config.toml
experts_per_token = 4
n_head = 3
vocab_size = 30067
norm = "rmsnorm"
rope_base = 17100.0
tie_embeddings = false
init_std_qkv = 0.0225
warmup_steps = 200
doc_mask = true
train_tokens = 628800000
Below are experts of layer 9 (counted from 0) of a mixture-of-experts language model. Rows are named router (the router's row for the expert), gate (a neuron's input weights, with its number), up (a neuron's input weights, with its number) and show model dimensions 0-191. Each number is 128 + 24 x the weight over its row's rms, rounded and kept within 0 to 255. Numbers have three digits each.
Before each expert's rows: a language model's description of what the expert responds to. This comes from a sample of Wikipedia text that the model never trained on.

# expert 4
What it handles: Single capital letters or short pieces that start a foreign proper name in lists, tables, and casts, such as N(ilo), S(athya), K(uthiravattom).
router:159119116154158150134083167146136142114121148125100096093153116140172123099094090140136137131164102126092115131092119149092146093138132156139153114132138138125142132143084116106165140149106165138123111151170131107123137102115085114166121117110132097126138123137113108117124150158113154115178090120120121144095159107106132146151089154105130170129128134192125144134117145101118146174151126164147130093123153131112122137117163163127166098124069129121123127091058154146137128127120156108140096108117082121152137127104106140129152134155126149147142107071141171113116165163093087167
gate1:133133150071133092141123163122127124090123114103075115124089168125118129127062080172097147100131134132098145128107144141130132089133155141112100092140120147117100131175137126126126098140153157076143122129108168102107121147141129123126108153111174090123152080116131070140103140119123160120109127122167164121161068161135106132146109149131087145098146118140137111136087088090127154169135125151116125141116169120142140092094141153120120162118101120101119144087125146146127143122135182164114111107107087140137135134149121095131094132094125149152130174118145131132105147156118112153
up1:145149145156113139143123122133152158123131136143194095120125135125125097123145124165153126130112155140148141149112152080134172143134182087128123113091127123125111117110118190146095141173166119114139131128106127103103126135132103154122136155148146166111103149165082103136123127092115144127088142141074132146127124150117136110116115140120132134131162111118148106139143139146094120101121122118072060093123155076136128132143154132087103138146115206102151125075134144117145089085124163118083166113128144107124101163170130137116150115102124143123157137113173120102170133126142139113

# expert 57
What it handles: Pronouns and relative words opening a clause before its verb, such as he, she, it, who, they, This, There.
router:090165088135133135117118152144115138111164156149145150153111114136133103137150140075117120136080132157093151188127111119103157153122125122140094128161105089121110099137146108146143087113112111122140130148122157123120136112122141106109121135160142152114153113128125100124145156135175060128168109101153166105129126105090130134129135127156135131067153130154143083123124106143098147121146140147081115156120117123087124145117098132156095105160137166159136068111104066136160118100126119155132134108146124131114127113142082125146185115123121097130094159125075102111094162136104153151
gate1:121132120107123094125121137149117112111085114122165120167093125147101114177120168117132150107130148105133069156153172169126109158147114105113098134120113114106151131128131132130137127138097157172186120128163121122104142111091140081127109112118161112130120139130120149142101151162119154146145156181134152123113169108152142146120143115154130116148124095090139154138132101149069123129073120120136130107192122110134094123140135147195127129119110157092060140139111151134145117094117131131140109143118122115158142138126075097154119127111126148101091172123119138166172147096137084126
up1:113162105129141169135089162122127130151109145155165113165133149172128154154135116148093159115155154147144126158142127119108152134139094094092144138119172109135185122140104153120144118144162149129139129156110194141086115146148099140125119124149157122126116119166145122126101172131130141113120131154143115112142119122112122097142115129117119138089130129134139119154111153129129187102144151125128146084153174163105195123109111100128115090139134102130096189122121089153149099186112070129132120114112089089184102123133139103123104126098149132165094150132102136101086116131125131139

# expert 18
What it handles: Mid-word pieces of Latin species names and technical terms in taxonomy lists, such as rom, hem, idae, osis.
router:136124167068132125124142097119108125127133141099145122145113103154141131100103126124147149136093131143129108082113146113126154089134162067129140144152099112120132121114124110187116112163115127130104165145109102111113133100153110141138081124138135146103129134136107121128133147120111106147118114125112100105114134058150128101102107115129131154112106137083115125130131121098168107130101074143122157129091115139161178112107161125123149129186133143117127101101145123136098097145128137128102145119121093166204177149102127098122088108067153123150129133108135194115107154178135118162
gate0:076117134112123166133099169123117117137110156137140096157102129145142109111134162101120176108118117150106119114139156109150123112162112106135130191128125097107100141220132093149124085122114131118127122146144136122147135106126116126124148106099092148082153140099129132147116117143163138116128086169150107113148134143120135146114134122196104119132103124152081128150144143114140123136087105122108142129124119185127125077123143101116141127138118144096144138149085123103127133102093182122139113144103132182188135121165117173089120106129114148184112116128122116133107083102159114144
up0:154120091119130114134118099164136145122126163105135116162145109125133116137077093123147081095146121096163138113132128118157101110117137179154167119123117109148118140125108163127142140109145153124122185086157120125141116134133152118132076115151096066119162105135136127135165141163136159115159165112186127144105092119096114140110103129137100169165163148100135106150130138111108103114144116175158115091125149137137098096104109057127104155130093089129109147117130087160087162143148122102116146149123083104118127133145111130141125135184146140125138112122123100124106136112178162141

# expert 16
What it handles: First pieces of names and rarer words, often consonant clusters after quotes or hyphens, such as Sp(ell), Ch, St, -b(ody), Mar(acanã).
router:136128115097122146110126102115124102124131149162114106115111097149096146122133082162133148073108107138122140114078118082154136101165112158137173162134144142153130170127117115137140127144112135143089128157129129174102108107113150100147131126113123117087179115143142096117140111104076102141137118170111124135084134129111126152135142148138099139144079170150136159112098166130150120153117103146139125118117158091117147125149141123154151145119150074146093118112175156122126129153135144137110125153097135129175108142085136108113120129132159153216120141078155136105089131099160127087
gate1:136136124152116192128140123114092103130153143139116146118159131102125115154142137148150133121187144074084125144139144145146173156147148129092137143099116095110124126128159140114143104163120145101124141101178133096102160101105128122142113132138179127102140126170185098104154116121142084111121155131125134125154118135116163123089134172105145132121094124122137129106085147163122153122120172138118130162119123109097144103096134124115118157094135117139094118104109141120126116099187136173111101116165156130100116141120121112126156085104114164066144116118122101181139169091142136079
up1:124068110137186123114138170151145141121160104121131132121143128145145144120127131118112104143118128154133139152115137157129163149100113076095128162072123142127130085076119107146116121120092107114136151111135128135135105156121110126142167133130190140127153138109127092119125100153132102129139121101124127113104142146109137096152109099159132107140110120139162075188092161124101122138125131141067132128117103115119132166170143133149126122071179098090112140116103118102081117130144128130095131107083157094161091162141126157137154142125103167072125132164151095142115104152110118151

# expert 42
What it handles: Capital letters and pieces inside acronyms and abbreviations, often within parentheses, such as U.S, EPSRC, WPC, ENG.
router:146141116091139142133166138111128140105144119174143150130127093118115145134078150148152127139132097104143088137139128137173119124101142178116104142059107104152118157112124134122160158136111134114167138094124133128137137162107141114173141134155121115139107142135118119113133108097116129062125159121127187137103129140093133127124129125109139137134138143168139081149155102099150139131114099134057151111150143115073130142134118140115152112104134136098138110096105161159143108128123133123172139137175187123070135123084097139116155149130143115113135148138130174187121106139066100133
gate0:097147135105136169116162126142123098152142101157122114121150087153106093103154145119095127113111124103114126129146147168148109145117126144117170139100184085092105134119126133148137143122136155112125090124143154132174147107174152141164132117116149178172103147148168136112081111105139131113155122111102136106163151140127123154154150164142089099102127131135101094098125139098103130152099073110106114122112143134143135150112159121119121117088123104120154151114146143130066154092113105160154096084136145134122141177123094141168148091086149086145124139155128098160115141154102096148
up0:112120170150106153123116146122092082125118082119141125124114086095148154145169158126125127113188131064109097122123132115164114120139154105104129108130160082124131098134118152133139112145154127108135116065124138175079148178118141115158118143131146146149145133175122142090166091127153143156108146119140135183118143148162132098141151115129186172152115080101119152146137113106102134083135143134091128094154130136093146121120099136100119131063083130095112091115119157122140114136115137133123087119141110160134144152097139140106148134114141143142106147101135117147111109148115108145

# expert 31
What it handles: Prepositions and subordinators following verbs or nouns, such as brought to, threatened by, aim of, after, during, because.
router:111082146149138124137130141086167152135118119149142108126147148133186152122135109074155121138152186141125121115181156136132151151137201148119129113143135168138091121130134131107159074121193140131107144110122156117123139130104111053105127122137140124141106112138100118146127154105138117123096118146132127148163141147134122119129110124136148148163140100126103129100078118135117076137091136151155141153156124164152104151114128134110104127118083076126142125110148077125115131148165110103111123119131093124106128108164160160140125130144157094157117124166129108049155114135123152121
gate3:145094146105111143163105129116143130145142179146088117129134107155180071111188114101158151111156130153133140128136149127132096152174123149120090141134147122150115122164130143126161136128113139139110150117095148131138090126154102104169083109108144139134159174075115139169085129164129157133142139086141176146095118128092121111164157127148073129130165109150120117097101096113145124137153139148109145072106157153134134131079145099129128112109135105096122130167122132137118133078106106090094096117110120117111144136089127142133153117138107124127113080128117095156129112161121120096
up3:142194182140110177128164141139093114103058145145130121152158136146122095089137144120142129155140142119157149148077149156156078126158096147130117136177134118149100115170143106154141114136099121127126140115107088169132121143141136133181079115114139115105124106145134097164120130147158099149125094112139177111151115081123123142160115102162102101159103167142137105124115125118132087157150133112164122145121134080169116091126122110130120121145119141102113129132080181155141120115125110115118162094127161126132133131135128105147117135120132154116118115134102141185125123151144088158

# expert 38
What it handles: Articles and possessive determiners before a noun, mostly "the" after prepositions, also his, their, its, her, this.
router:135124117168125166141143170122109110148133106116114147136093136118161072127130122158159133142146116139130102165127129166119119172183106087128141169135104133119121112180117159105105099146106139137183142142113139162127129108123135109155141126137083148138111131139094129129144149124132097104120112086148146150137090123146103144145128136133101166101165073185166120132132149136105138142153146111127097123117110135116125091137103087115101116148127081117114132159083118155130154148149155128151143102111095097128079168095097144115162141086125085127092101152079123155140111113090139091
gate1:166088163157099115134142132163134124101120119070088148126156144153136158143116149111157158091138134136146172125105136092080104123147091166123159140141148154127131140113092166108108154166178085120138115169119153142118153120115138095134145148117140120074154126144127093165149073128124138135143156092161134094135134143137142140098111137122171140134147156112157146127131135119098109083104108137158137125181137093133127123157130119072119113096156089110106103124105160135109118171130133114123124140081087105169157143171157134108101120128107131115133118115142092088110136104131124116
up1:114084112121133131113089145081099145120134151099112110149091118129129109143174128086139145150125141098165118141107105140117114139150143135106144134160168122131175147149161153126132145132075151151103155115131129122136089132148114112112134082119142124114092163152157163102156152120136136128118125101128142165100126120163117130163153104131141132149104113138128082109157125126176135128150153100155142113117111123129125116088152085084130126109101143097140143119117156136140157046178080150094141107107201147114101153116094139166108133128078127139135121086113097132148150157123115094

# expert 25
What it handles: Common nouns after articles or adjectives, often before of, such as assistance, backing, studies, request, supporters, performance.
router:117099150121136122134173115153142108149131102144134119139159137138091115133178125115136131132080112152100102121113134097124124126103110129136096141133107157129118120129121110132147120078112122093071148117126128109076117137150114072114109126084126113129165104141112110135124082102152126152136121129084094070144126113149138139109111097140149157147139086105124134122159097178157167144127061120114148133104126102131114128148123097133161115081155116143167125142159116089135119123112126155110075117162150114144142074206127160137135129109098124140116142101093096165166130115160108111
gate0:096109103128095115157116102113155124067164156134108111149085148113105185150144113142124120072125152165115127139138131104140121093096170140107132136143150137138088117145113118120117094142141147099110152123178108143133105152115110126130123120128153141099140101160147085107156173115098131102109089132154102088118171109102135116131146090164170171133100133094158132085080142143166135114108143116162149138131186115137112137122141128146144158150122108113134113137147072171119113151136124129165118111135113130146129102113152131130099143141129092167140108150109149123141076151094092161
up0:063141156150135167138109163169145124128128163150094136165129115112110089076125092087126174103138095135137119167081122093139126162120148156171157139096088068099105090128131100142109103143171120144131110135124152160100147116123124140134113111135069148120109137161137180119134185125088122100101117127161130144154134134121139073171122121146172113106108155146127149156123178140148097103135139152156164153142127100128115135141129136144144119154134088147108158107151142155134140121097180124153136078109130128134151130125109140144129129133143126131158124138111148117127142119141138138

# expert 50
What it handles: Closing quotation marks, parentheses and brackets after titles or years, plus year "20" and decimal digits in tables.
router:101103109161108109126074123165105132140102111154135080148104142109096138108107130116162116141115140101108138100101179123147137107142126152130127100134088117116153136114128102160129133089131100131138106121121167125146134120140057130111150111143110100100171126155126118125114151162143112133110130114118161084145113117133151128114160135144159114075090158144174098165113148153143107100145118156149175090094136138100169131140103152138113123161134138158120124144106126139088086126127129090137126168166152147095106118155092159102129143138093100103075126146101117176150087149110168136
gate1:122135139070122110137112139098145118150159128100140120128106096135118098165173158143140132104146106099117147129140162126120129136114160108103141130106155116105108110145139127171112156137121120145104139137131114123121178115146100104119088097142153129093078079156137116154110169124147131146111119113151165105104114092108107162114117091127183097132171134123133154124174148108098111095106137179127120157135092146112148168101131126105079165135131116109197121144130135134086114101169165095124120114141148114134098134160107117085099134156134109096110115089105140140148178106171135139
up1:121123110135119133139131090072170129121144089137083123105121152150132078104122124149139143134087127119120129141112140104123094133110103180112125141156115139111135108113124167140116082105122157119155154123171139164146154154103161108094129112137095129176145135135109091135106109143127147116129183087105144127178122159132120134123130169143130141127134150136139117094139118124085141150125087105132072116137119089131151136075071133133124121122121106096088122145079138121126140141125142175124074090131139121135163104097123133132086107208167138162171144102133116124129148111124131116

# expert 61
What it handles: Final pieces of foreign or regional place names and proper nouns, such as Rampur-hat, Ranagh-at, Nakibemb-e, -ville, Creek, Avenue.
router:145140110114117117113144102082148131142114099147120145163125096051143111140169114124133150147151145118147083155174135130111117154118116146132148111090160117163134109134145121132125124152106128132090126126136155113142148141209111136169107134129115145127133135125151099137132084107129081130148082132132170118110137179113127108085159083144097145139137110090157134144140102078117108105143119133092122107154090113118109104138135136125112146139157171143137147110159111109053134139150125160116154132146145106079132128114103139176154139150119138087135100078138147165121101120101140108
gate0:137125206103165080097118128145121136153110114113140154085159119127116139165148126117126105148123091117105139142142102156149102124131114106156173097152120147111134142143158173190141147174138122111117131111134154093116103170082136120098129109132120117109109151118135085140141112136167141088109108116167139107123138124131148133145127066126109134122135145139105109159115126119120172124127105091122124108122176180146144120120142109104154151127125161103173158150140101128157151127153147069140148165129128113130122109127154108152140110089165138100140162142144096148171114121180165103
up0:134153161139112095133110099128092137141160152083176128136096138128104122117109115111092114147132159141097143131069112150125149101145129105148142154184122093170120151168111121130094091103168108090131111066151088135102127120134128168100127119138097167118122134164156096096123161104150111123126106147144134129162109079162131127119088122142125120123157138108147114129138100072131137133128134145107138151128147119112127134117119144109160096122081123141170131136109132152125141145132144131094117125124152106143098136139102093126056150119118095143135077149173110164164110107179103148

# expert 27
What it handles: First pieces of place and person names, often capital letters or syllables, such as Los, New, Charl-ottesville, Kow-lo-on, K-airouan.
router:134153107102111126110125092083118150133126128190116131152119094110108131152131114156111168099135175136137106135118121143142129123124107126114141124112147145184091182083128167117135142166112214137088122100148098162128124128134145124181165107122147130082180135134146110117124110125103099144127123136126192153117128130116168124100101104153074133115127159135173127119133145103157120137108109140092087130178126129119123121150124120130095138129117141125139149120166117135102124168111126137138142102051117080146141129094124087130129157153158151107129109097125113136127160125139127124
gate1:129140141157148109084140137120123122118135095135135205142132143125148112134128180113108156110161132130126090140131106144139107130134139141161144097096175125140106148142124152153119100125147102167129076108148112111121118087125124168175118155151131126139165179071140143094164115117114128090155079130092124131125093146131152125149102104185134118109126115186131092106115135105106123109130138114116116159137123081141136143129132121135100136156128088139111092089149149070089118165125144140103124118157152162106142158138123147085164154135158110107172141161132132099117087130122127141
up1:121127124139146147126157114126148085124135108145077166099141119124117146145155130126177132127134147101115104098109121117133135153121112111136101102134146126098129125118148140130144094092129154156131142117108116142181135104093115114176153173115115123113144166143158147119142152179066126092142111118134130169144160117103108088140107103170173139145107143150102165059171137138169131112155164148151146101142125152125117041113074120126102120122132136120116160135140098141126121168123122119147082124111159112098090144118125158094115095130153103108098124162147137129126151141150116099

# expert 55
What it handles: Short mid-word pieces ending in t or a consonant inside ordinary or rare words, such as f-et-ishes, St-et-son, gaz-et-ted.
router:109130083129122120142090106157119119129085109153141107116148175123132153122124153142096142127069121102113117104120142180114095121148130145134141111142181111114157079109114101159125131119138138087130166108120133119112090116156109166150103155132166161158163117112056158122122113140144147112101182139168119119135148130139111119147072156130123116137129118123141099124116135179106127132109107148124132128145056143119128116162151149131148111079162139140093147135125142097163084095123154101139155125119146112147156137090124118156133101141147135103139167173169156128147112124146116086
gate1:111146101128129093161147091136074124131134097114207080107138101140133143155127119161131161112071171106130204126136163124088124146127096139126143139126159125093129088096158128174116143117155121133147150099146116133107087148139207123113124143091150103114164093079109141132119089100106098111141128124170121109135127120112133137133130149133109105125134151122132129101081075137128103140110117147120150129129091129101098099122119163127133111111135097118121133120150117174150117103105151111136081182146109098132126152129127125117117112094137133134136135152134132105151100102117144106
up1:153082156183072153101154134128146122111155121090117152159097095135098144129158165154141116138142134159120175142159118102117116144129069087139115129121124119129161160152132112088079144125078134173105158158136132128174126103125120110109100113094121137108149143102166110092110169131069139134121092069109117107145102083100098167117117114152141096135121123148124110114169117100125146137136139097147165098135113141123117079138134098107093132147153097130099117121107117133142130152144123131122125104107140126115131137144123179160142141093103148178127135130142133130127133117112177137

# expert 11
What it handles: Prepositions like in, on, during, at that follow a subject and verb in career narratives, as in "appeared on", "debut for Racing on".
router:135119187146113136139167130117137124149108127129123130122096102100101121115108144116138104130151177078158107080135125117127188122107165205101127149082140121134093104138159141116111121110170127139111155109147138131154155133088165106150114110136113137157115129112131129131133155108147133118153141125105124125118127162138115117129117125097120101112116124108149087153141128158151153141096153099143116160094092150155117164130088132131106143128118143133098155138137146136164114178167149148150091149095090190103124088160135137132092125156080114132139121145180191138133133108104097150
gate3:145110141144086094107104163109095090113105139127123134124122116115114135144118149125144130072123151090126134108093144129174122144081149157092126125109156116103108140121157175089138115124132104130152129094148098146122147149119153093120126109189130129156077167119088146132133112108150134103131115150110109118139130115160097150130108132146125169106143112084136119116122118132146148155122129148145159137158129133111137087130086124128120187128168197148141154099136167108157107124086140168098083159157082147107123153150183137152168126115144139116145131148108117116116115140150172169
up3:160128151134101128136102137136119086141131151126139123163174111127132104168108158125118083098170112146144161112139123113103140138141108122132136142169113134118098142101138113124133182101104097101116149094105124122111102123145109124149148128140163121113097084155107101119086136136152103118130120137115134142120125186172101142086176136143073122103097173129158157167129105099128159144145118116132122196152116159068109161125149102129093082136081141118128143105123121143170139155140172106116109113139147113130161100113101157093111141113158153114120176120154101118113099100113125115

# expert 54
What it handles: The word the, along with possessives like his, its and 's, after prepositions, as in "Swimming at the" or "Coach of the".
router:143151148122110180154113122166115146124117108077097153085095143122136098155127120140138148157164105111134132133117111152125166149125117100130141183114140165103104108149142166134114112132108113137175122118161120171152105131124079119160149152130130085136125126146115147138125161102141122130162131106140139182161132124116085118122132139094095139118140133136150088138135175130108092116105159121121125110139119142119181103152108129127136137128130114120108107132139160176110132127138114167127139114111090103132128180149102183101193219102117140149116116133109131149104096157098134093
gate0:106168162126114163150156138152137111146134138138111124143102170091163118085110123149115171123132128139122121149113159127121109175159104170120137100113143148103098143119139141148118137093183132119145174133146117116112142117122111120127162168098125137139119115143178156169163159154138139099163097171164141073193112127132141109153129111139108125137135109131138137097128148127117139116094126110116179106167101139142155124139112068119141136164111058092146128168117149165139163143164108092083123103134141153153130112141100132153128164112101115098118140168134122149132098121142114128
up0:111120109153116131132104086121116145134172140147101130117113127153111125121145115092135151098141112157127113152142111098168137132102200121099196121151149183119105130121132153176111133146141153144127093113118166114091104116133112129099118155148161097135138123157133094119139110161174114138143065136093148138099138115165151160144120141124132106133136145119108117108122137138115117195139132152102162151155112138130150091149133114154134084090106102135109123117113185136100155084138082137140131112139126091068124138102127173159114165118148143124120091110150155104130128103103156106

# expert 59
What it handles: Verbs and particles after was, is, to or a subject in biographical prose, such as been, became, founded, "turned out", "sport-ed".
router:069077138161144112132140141124141125083128126152124130096147129145138111122105132109142140129112161087178121098144157159145143157111135129137132129123129107129160116150159153123146113074189133133137115112141135121141118136110122054062108132120154118139155139138119148127117171114116149151119124129148126085122170184159133132132151101145151132126125064121119122130163112167128175118107092094143118102131093128194140144108124122111098105135105135137140121139128125132145164158160112113111134121111109128099149112193136119112131102141103086184159167094132170091117136115136133125
gate2:133085166157130155130158138149159178094124111132125114165152144096168134104042141142106174103117145089125178112089165112125159093131126089141190138157137093141120120070096135137132119120103145134146100145135198131142099159130100104159163153104114142133167154140127146119090139128118146159148156082136114133085154143128148119091087127145120087148146156122136116116107170106129155138124115151132117109143111119118125113124142176130122148139120108165131127131121155137151112155111159129127106081124095117129134115129161121116145107135145158141141136096132128122113177130124116120
up2:132148117121145129132114150158091164193090123131173114116106096150111138124168150154158147133115140133179147170149073101101133155127151103134106103119111118169135115123123155103111072156138152128127101105129154150141117146100110146107104135150154089139157107080139137100121177118142149125129143107104117157154145140131155146128138130162155122121078120085082108095138125117113168152115172094092126162120154120103115131118070143099133125121122135160104156149117102177125119113166166145124135157144145130135147130105084141106156154122103069106097124120145105126119156143124109131

# expert 46
What it handles: Chinese, Japanese, Arabic, and Bengali characters and byte pieces, plus abstract or geographic nouns ending phrases, such as water, state, racism.
router:121108104126143081133100164130139135130097139114118108183137168125136118112140094135099121117111131143117122161175141134156145134122106122125141128080138119093134095116126076108117116151130096138098137146121164119097117136141133116143105130137089114134109136149084125125122079123111106120119155150099130090134120141119139088114103117105145164118104153086144113166145094113147091148121077141130122145102171065179118115151163119097151179100151145122135146123131101122055103097135132137149135094152153172120136115161110157156147145074068150146097124081113119138137107127149125147
gate0:161095121119139154115158150162108134133107114145143109154128155109126157113116126141088186133123162134140098158114137132080128140146121095107096158178109139091144118097137154132095101118120138138137123126140138133065145092086130130136149087121111154099103162149139107143111111112134108124129066108125116121146140172175116138120074126115102141123131109080144150143132128129140133111109061139163142153104150139111083136062121133176131132142115163134163141129147130120120076079119093155136138101159133152147144111149112124132122149122101163157136164160125127114131088127174097111
up0:140162104104079139144159122190111134146097137126163132139115102154133108123118149098120128125103182139114158133138150112110138116127152132129136163158095142172144118131172098131096123146145134118142127143143124119136125139156116130157136123090109165096152164150159097146107125122127159200163111132124149101167127123135170130136132115148155142112147164150124134075096190140122106145156136114084118087144160103129100116108118117157127120144106160182138142167107134094121132136128123156110102101132177096155161108083089133166101097146100148131134107116107127157087151141163111121

# expert 17
What it handles: The first "is"/"was" after an article's subject name opening a lead sentence, plus from, of, located in places and origins.
router:167155090109139123120115155113116142159139142149123122132103166091132155160109115121083120152184166112143108105128118099124122164104160098145076111114137122161152093125188154100144106140140107143085137137135151104130108130098116134124152104106133166118084122130140151134142160166123127142117176158085134136118150115117098113114136111084148075099160113103186163141131138167152143112169162123125106135144096158130127137136108135107124140141122113122135109153194093121144155161118111179104148121114129082126139106138185093127127122121141126113157114105150110145131145091110163118
gate1:143096116133154103098101137130133130130115160125094138121160164139124138102148144142121130094171133171089149076157120117129134171159174095118119138127134100130138116108143127143133107099168114139160116170135194095096162090125120146144141110106154116120087114113117095120142118155176141077109127125106096114134120117150133132181108131094141135099148139145129077086143123135110127119121182142135096159118120127157145122116098125137146132150140143136141134114142147090107142095182115175140071156135164110171128133130130088158129134090155119108133146114126071112134105127102177127
up1:110172105135136123126139114110142099136163132111159119113171099106146134153074097131112148078096158201149170136143099128107138148092127141144130140122099111137127131147100142138150156112115122109098166105109192108121151122129115119117120140132100123130082195150115180100124126169087113102113150136111133114119144126122131113124167122129111117150097106154131162140154103138147132127167122117142095152075108109097126142120132136121094160111100093151144127117134128092137126150117139135149094138113161144123154173125139169147160160150148090152111185107160113180123135093122120098

# expert 30
What it handles: Single capitals, short uppercase codes and numbers opening table cells, such as DF, MF, FW, U, X.
router:145127146123135100120143108119120135082120121136111082110168165134136111135084138155111144111146101132120094171108135083143138124166118188121100092092131093142102156089115105110128159139130097113166122109118141126126127142117107138141158146150140116123146140153115105124140136149145142092149141160099127144099110120095132141138140133120168150156135130170159116126118171111123178162117133090109124116103150109093103123173150157132165141108101165146120135129168165186113112150125170124103062145128083079116149084122142159122115138154079137141132151136104127143127183169119125152
gate1:123125163097125124126113126090144162146116090127158095139124175168097076105122134149180167139156112104119129131131168134148119149149127118165108171107153121094122123110131119147180119095132125125108152121099119101138176130110162130155168135113127145142111151143116132148153139117092151114118122135154157092122133098118146106132102125119172165104103144177136176087171085159113142099093090135147140153172131143138133099176087094143153128083105166108133117087113164119127098169127148145118115124154146107108124076128118112168153115115136128131150088114135143115144145115132139107
up1:082109131099149123122110141115078136109088146140145127085146165129111108134147139129135104127150100116115111168113157093142121159151130136115125154140162077117106121101114086111147157129108112106128153110087062121107095118101192130133102154118118109115133120125151104146085156171115112109112133103158135131105125110119169138066129137136141156135111099155099136121080137136138117098092142116115082127143124136118101126126140096146149125152092121080147114131138154180191142133137130151076149174144123155084146129107128112136085105143137083158121150149125150117135147138116104103

# expert 43
What it handles: Ordinal words and suffixes and name-opening words, such as Second Boer War, 2nd Baronet, 19th century, First, North, Royal, Inter.
router:164163085110159119133127086134115109091082110109115130144122135154167119098103118100092138138105115131101153109101133104127094120158167133117158090141167188127146149115112081145105144155113143145118132150098118122091133119149168134144145140121117145140100138108160116146153128144134140101135159132150124175118112124141114100120101121131117104160113134148142085119128124120163121161124118131105114135148156110131128158104064136149124104155165128148136128148167136114113163070149108093107111101108164153101140164125181101133109126153107122204138136101139103098184102174114131133
gate0:135128145120142085109140119127085137094133152106126139127146132161129115117098101105099117137140120140132125116165099115130099164166174115137176116134140149114146137199129153134128143111130127140068139117168094134125122132076106132065127110100081112147101170126140108110100125136159099174130104163158136160098120131155137137111124108114125105150073134089146127104144084110128177164136110092111118102109111165084128114105136097144163108128121116117161112111126122111133148094125142140151102142114135161174108174138126109110118097117103092081099123100126123090120116091116101154
up0:135115172101117135118147160097113165155130101143115148088151123092121147129173145144168125124179109151137162134145103135077120146103119161140116150137121108084058132073125169119155089146113109117156118143140170139167105119109133138132077132128133172130123133128138090099128150110114112126125119159112099105121129149082155147171124061151117167130157120116073105123154136146128148125118111114152128110116117110129116123103141103104129121139077143094122123110168109164143155124100153143122125128142075129126158127090150127125105152127126087133169127123122140135081145123074137110

# expert 20
What it handles: Line-initial dashes of bulleted lists, table pipes, heading equals signs, year "20" in tables, plus colons and periods in infobox-style lists.
router:121098109110102138133164114095141125143139109103135109060114140122135159127146151130132118159182089056155143140130122101134130122139115148128107115135152097119139169135116120138094135081153155143122155118115107142126143137164155143085167108149150119113114128132107169130140147168135176124123105183106158174165121115161142144125116153112118087112088152137149179081127142143182130154120137133127131090106102148119101106094127174143147110150128127119118124131102142154126147157170121139152139108124084124150085110172135094164119166111145105131106113167112149132147130154152114090
gate1:176083165086077191116147088124125133122116103117137103095105139124178103133113200114109121134106136116175147125138150154148114121127145114134157167144096160162130165118133129153163131139142112153144057136132088141131145137118104136131182105134126153132125119147108145138147107148097117124151132134102131182126129147119136103122083162134132133118068124165092126088181132093118105107116146136115132133108090125123107105127119126157141141073125119119128130130160144114140136165139110110111121116142135103158060125140138108140150132137121089136151140126138130153078120157163109115
up1:079141100131084126151118153126113130110105137122123176072076121083078111091173164118127098097137162126155089110100147146143099138125105088144110115121115171146124118119168137151124148077140124118123113127140129108116132104119133140176150127159128178119093099156127119156109123157125090097142131161146116140153121125084116134115111128160134101136129109152116123102127105094125116106128071140125107161140094115171124142121153125121125149166140136115132108115129173152134118114138092145167178128124065118120120134152152134108086164133111174120132119127179160127106123109129177146

# expert 8
What it handles: Mixed bag: mid-word pieces (ad-j-acent, coad-j-utor), year digits after 19/18, articles opening titles, table cells, list words like Nominated, Won.
router:086134109131106138145106126137167122141100089138116109083164150143095136134146130136146132127116120130160104113125126135088126097139146135144130102111121141133135127116139123128126144131136116133143139127098117174144149122153138133122121119144131180153155139144157156137142165156126138113125122147164166122110108133103184129115112178138143071143136173145051116153131138129113100155118158099133130167108082100136176091160132101109133133129134101137139117138140129133163150117070101067100158137147096158146136133101157134100143141095171158159071134159144149080135146069164159148
gate1:086112155117133122119121138166153113164102110086134143086115124173135097145159092086145153116101149142092109093153109088118115129139118117116100107123109145154120140105158140100128124081119165152144044158109143140147125154114147135105104120139117167153125077109142141146104134136097142144143154148131145102127142104134146173087110155101095162113111122140113161135143086113132148151105129137133177129134092119111128096173132135126140081085127094096124130106115111097124118151133123115128111098145147160109131146099117162152109169083173079095135082140154143121102146121130130119
up1:140168121114135124127138144112109166090147187111119143167116123101151123146128103150140103145115122116140147165117128110121137094124083112147144110177119126147106147145108116145137124147144118114125137163154126134163087112139125105142104130104124117141092107123123129188109119136117130125099127137121115099110188086153113090172124117136087128176126140130113143120106135120115141074140165127116096142132150113131109148163155078102111093122141159110133102142149118164109131172129145116104075172154087187114075100150087105130110133097102136096151069106109118145169132162104116126

# expert 29
What it handles: Digits in sports tables and statistics, plus counting and size words such as three, several, large, small, back-to-back.
router:142125084118115133138150090111113115132120116132127108178160173151140107087103143131135132123133105086139093126166168116112155146130121165113120148128090144102158141156101109125112135114131159121129111094113080166116165121171124128162125134110122154115162127114181130135131129095134147088119148117122171079089113128149134152139106100134094132097158093177143093135162119119116138137130132165115120144155109114124129131113086151154091101122129138145094112164093108188147097107115137174083099137115132125102133142151129113104160107078104087130106140107070091118124113133096140158
gate1:099107138100093127139176105152101131106097115106180137113117128165097108132121152133140160127115131083160128153138182096161188104136139141121116124116112095131167116126087097121159128157133125130094114123129100156107154135082111112183114122065154128137148154114142119161133130129115160134107120115112140084121112153097145128092118113127128173122157099140118122136085161119129148135125121118113112111132173126137160126131098116137070118144146152152102150142074114204156106101107138111089097149121125195129137126129135110118114139125146076120134150125119127117144128151107099155
up1:090160109144124143162130141129123077111109142104154108118174143091161109097082109119178132106147092129134171134122102125157075135118154127148129131121112156132157158150151128129099145101116113118147149116136072129112097119162142141100127130113110119120144114112097209115146132083132117094120149147103145108099090090133125193182102110137120084089121117140087113106087122122099150142133167149121147172122137124128129110135095123105102136072121156121094137103149145136129156171152134135119112128144105146153107127105125134132136111133124142124122138068112101127085094119144107131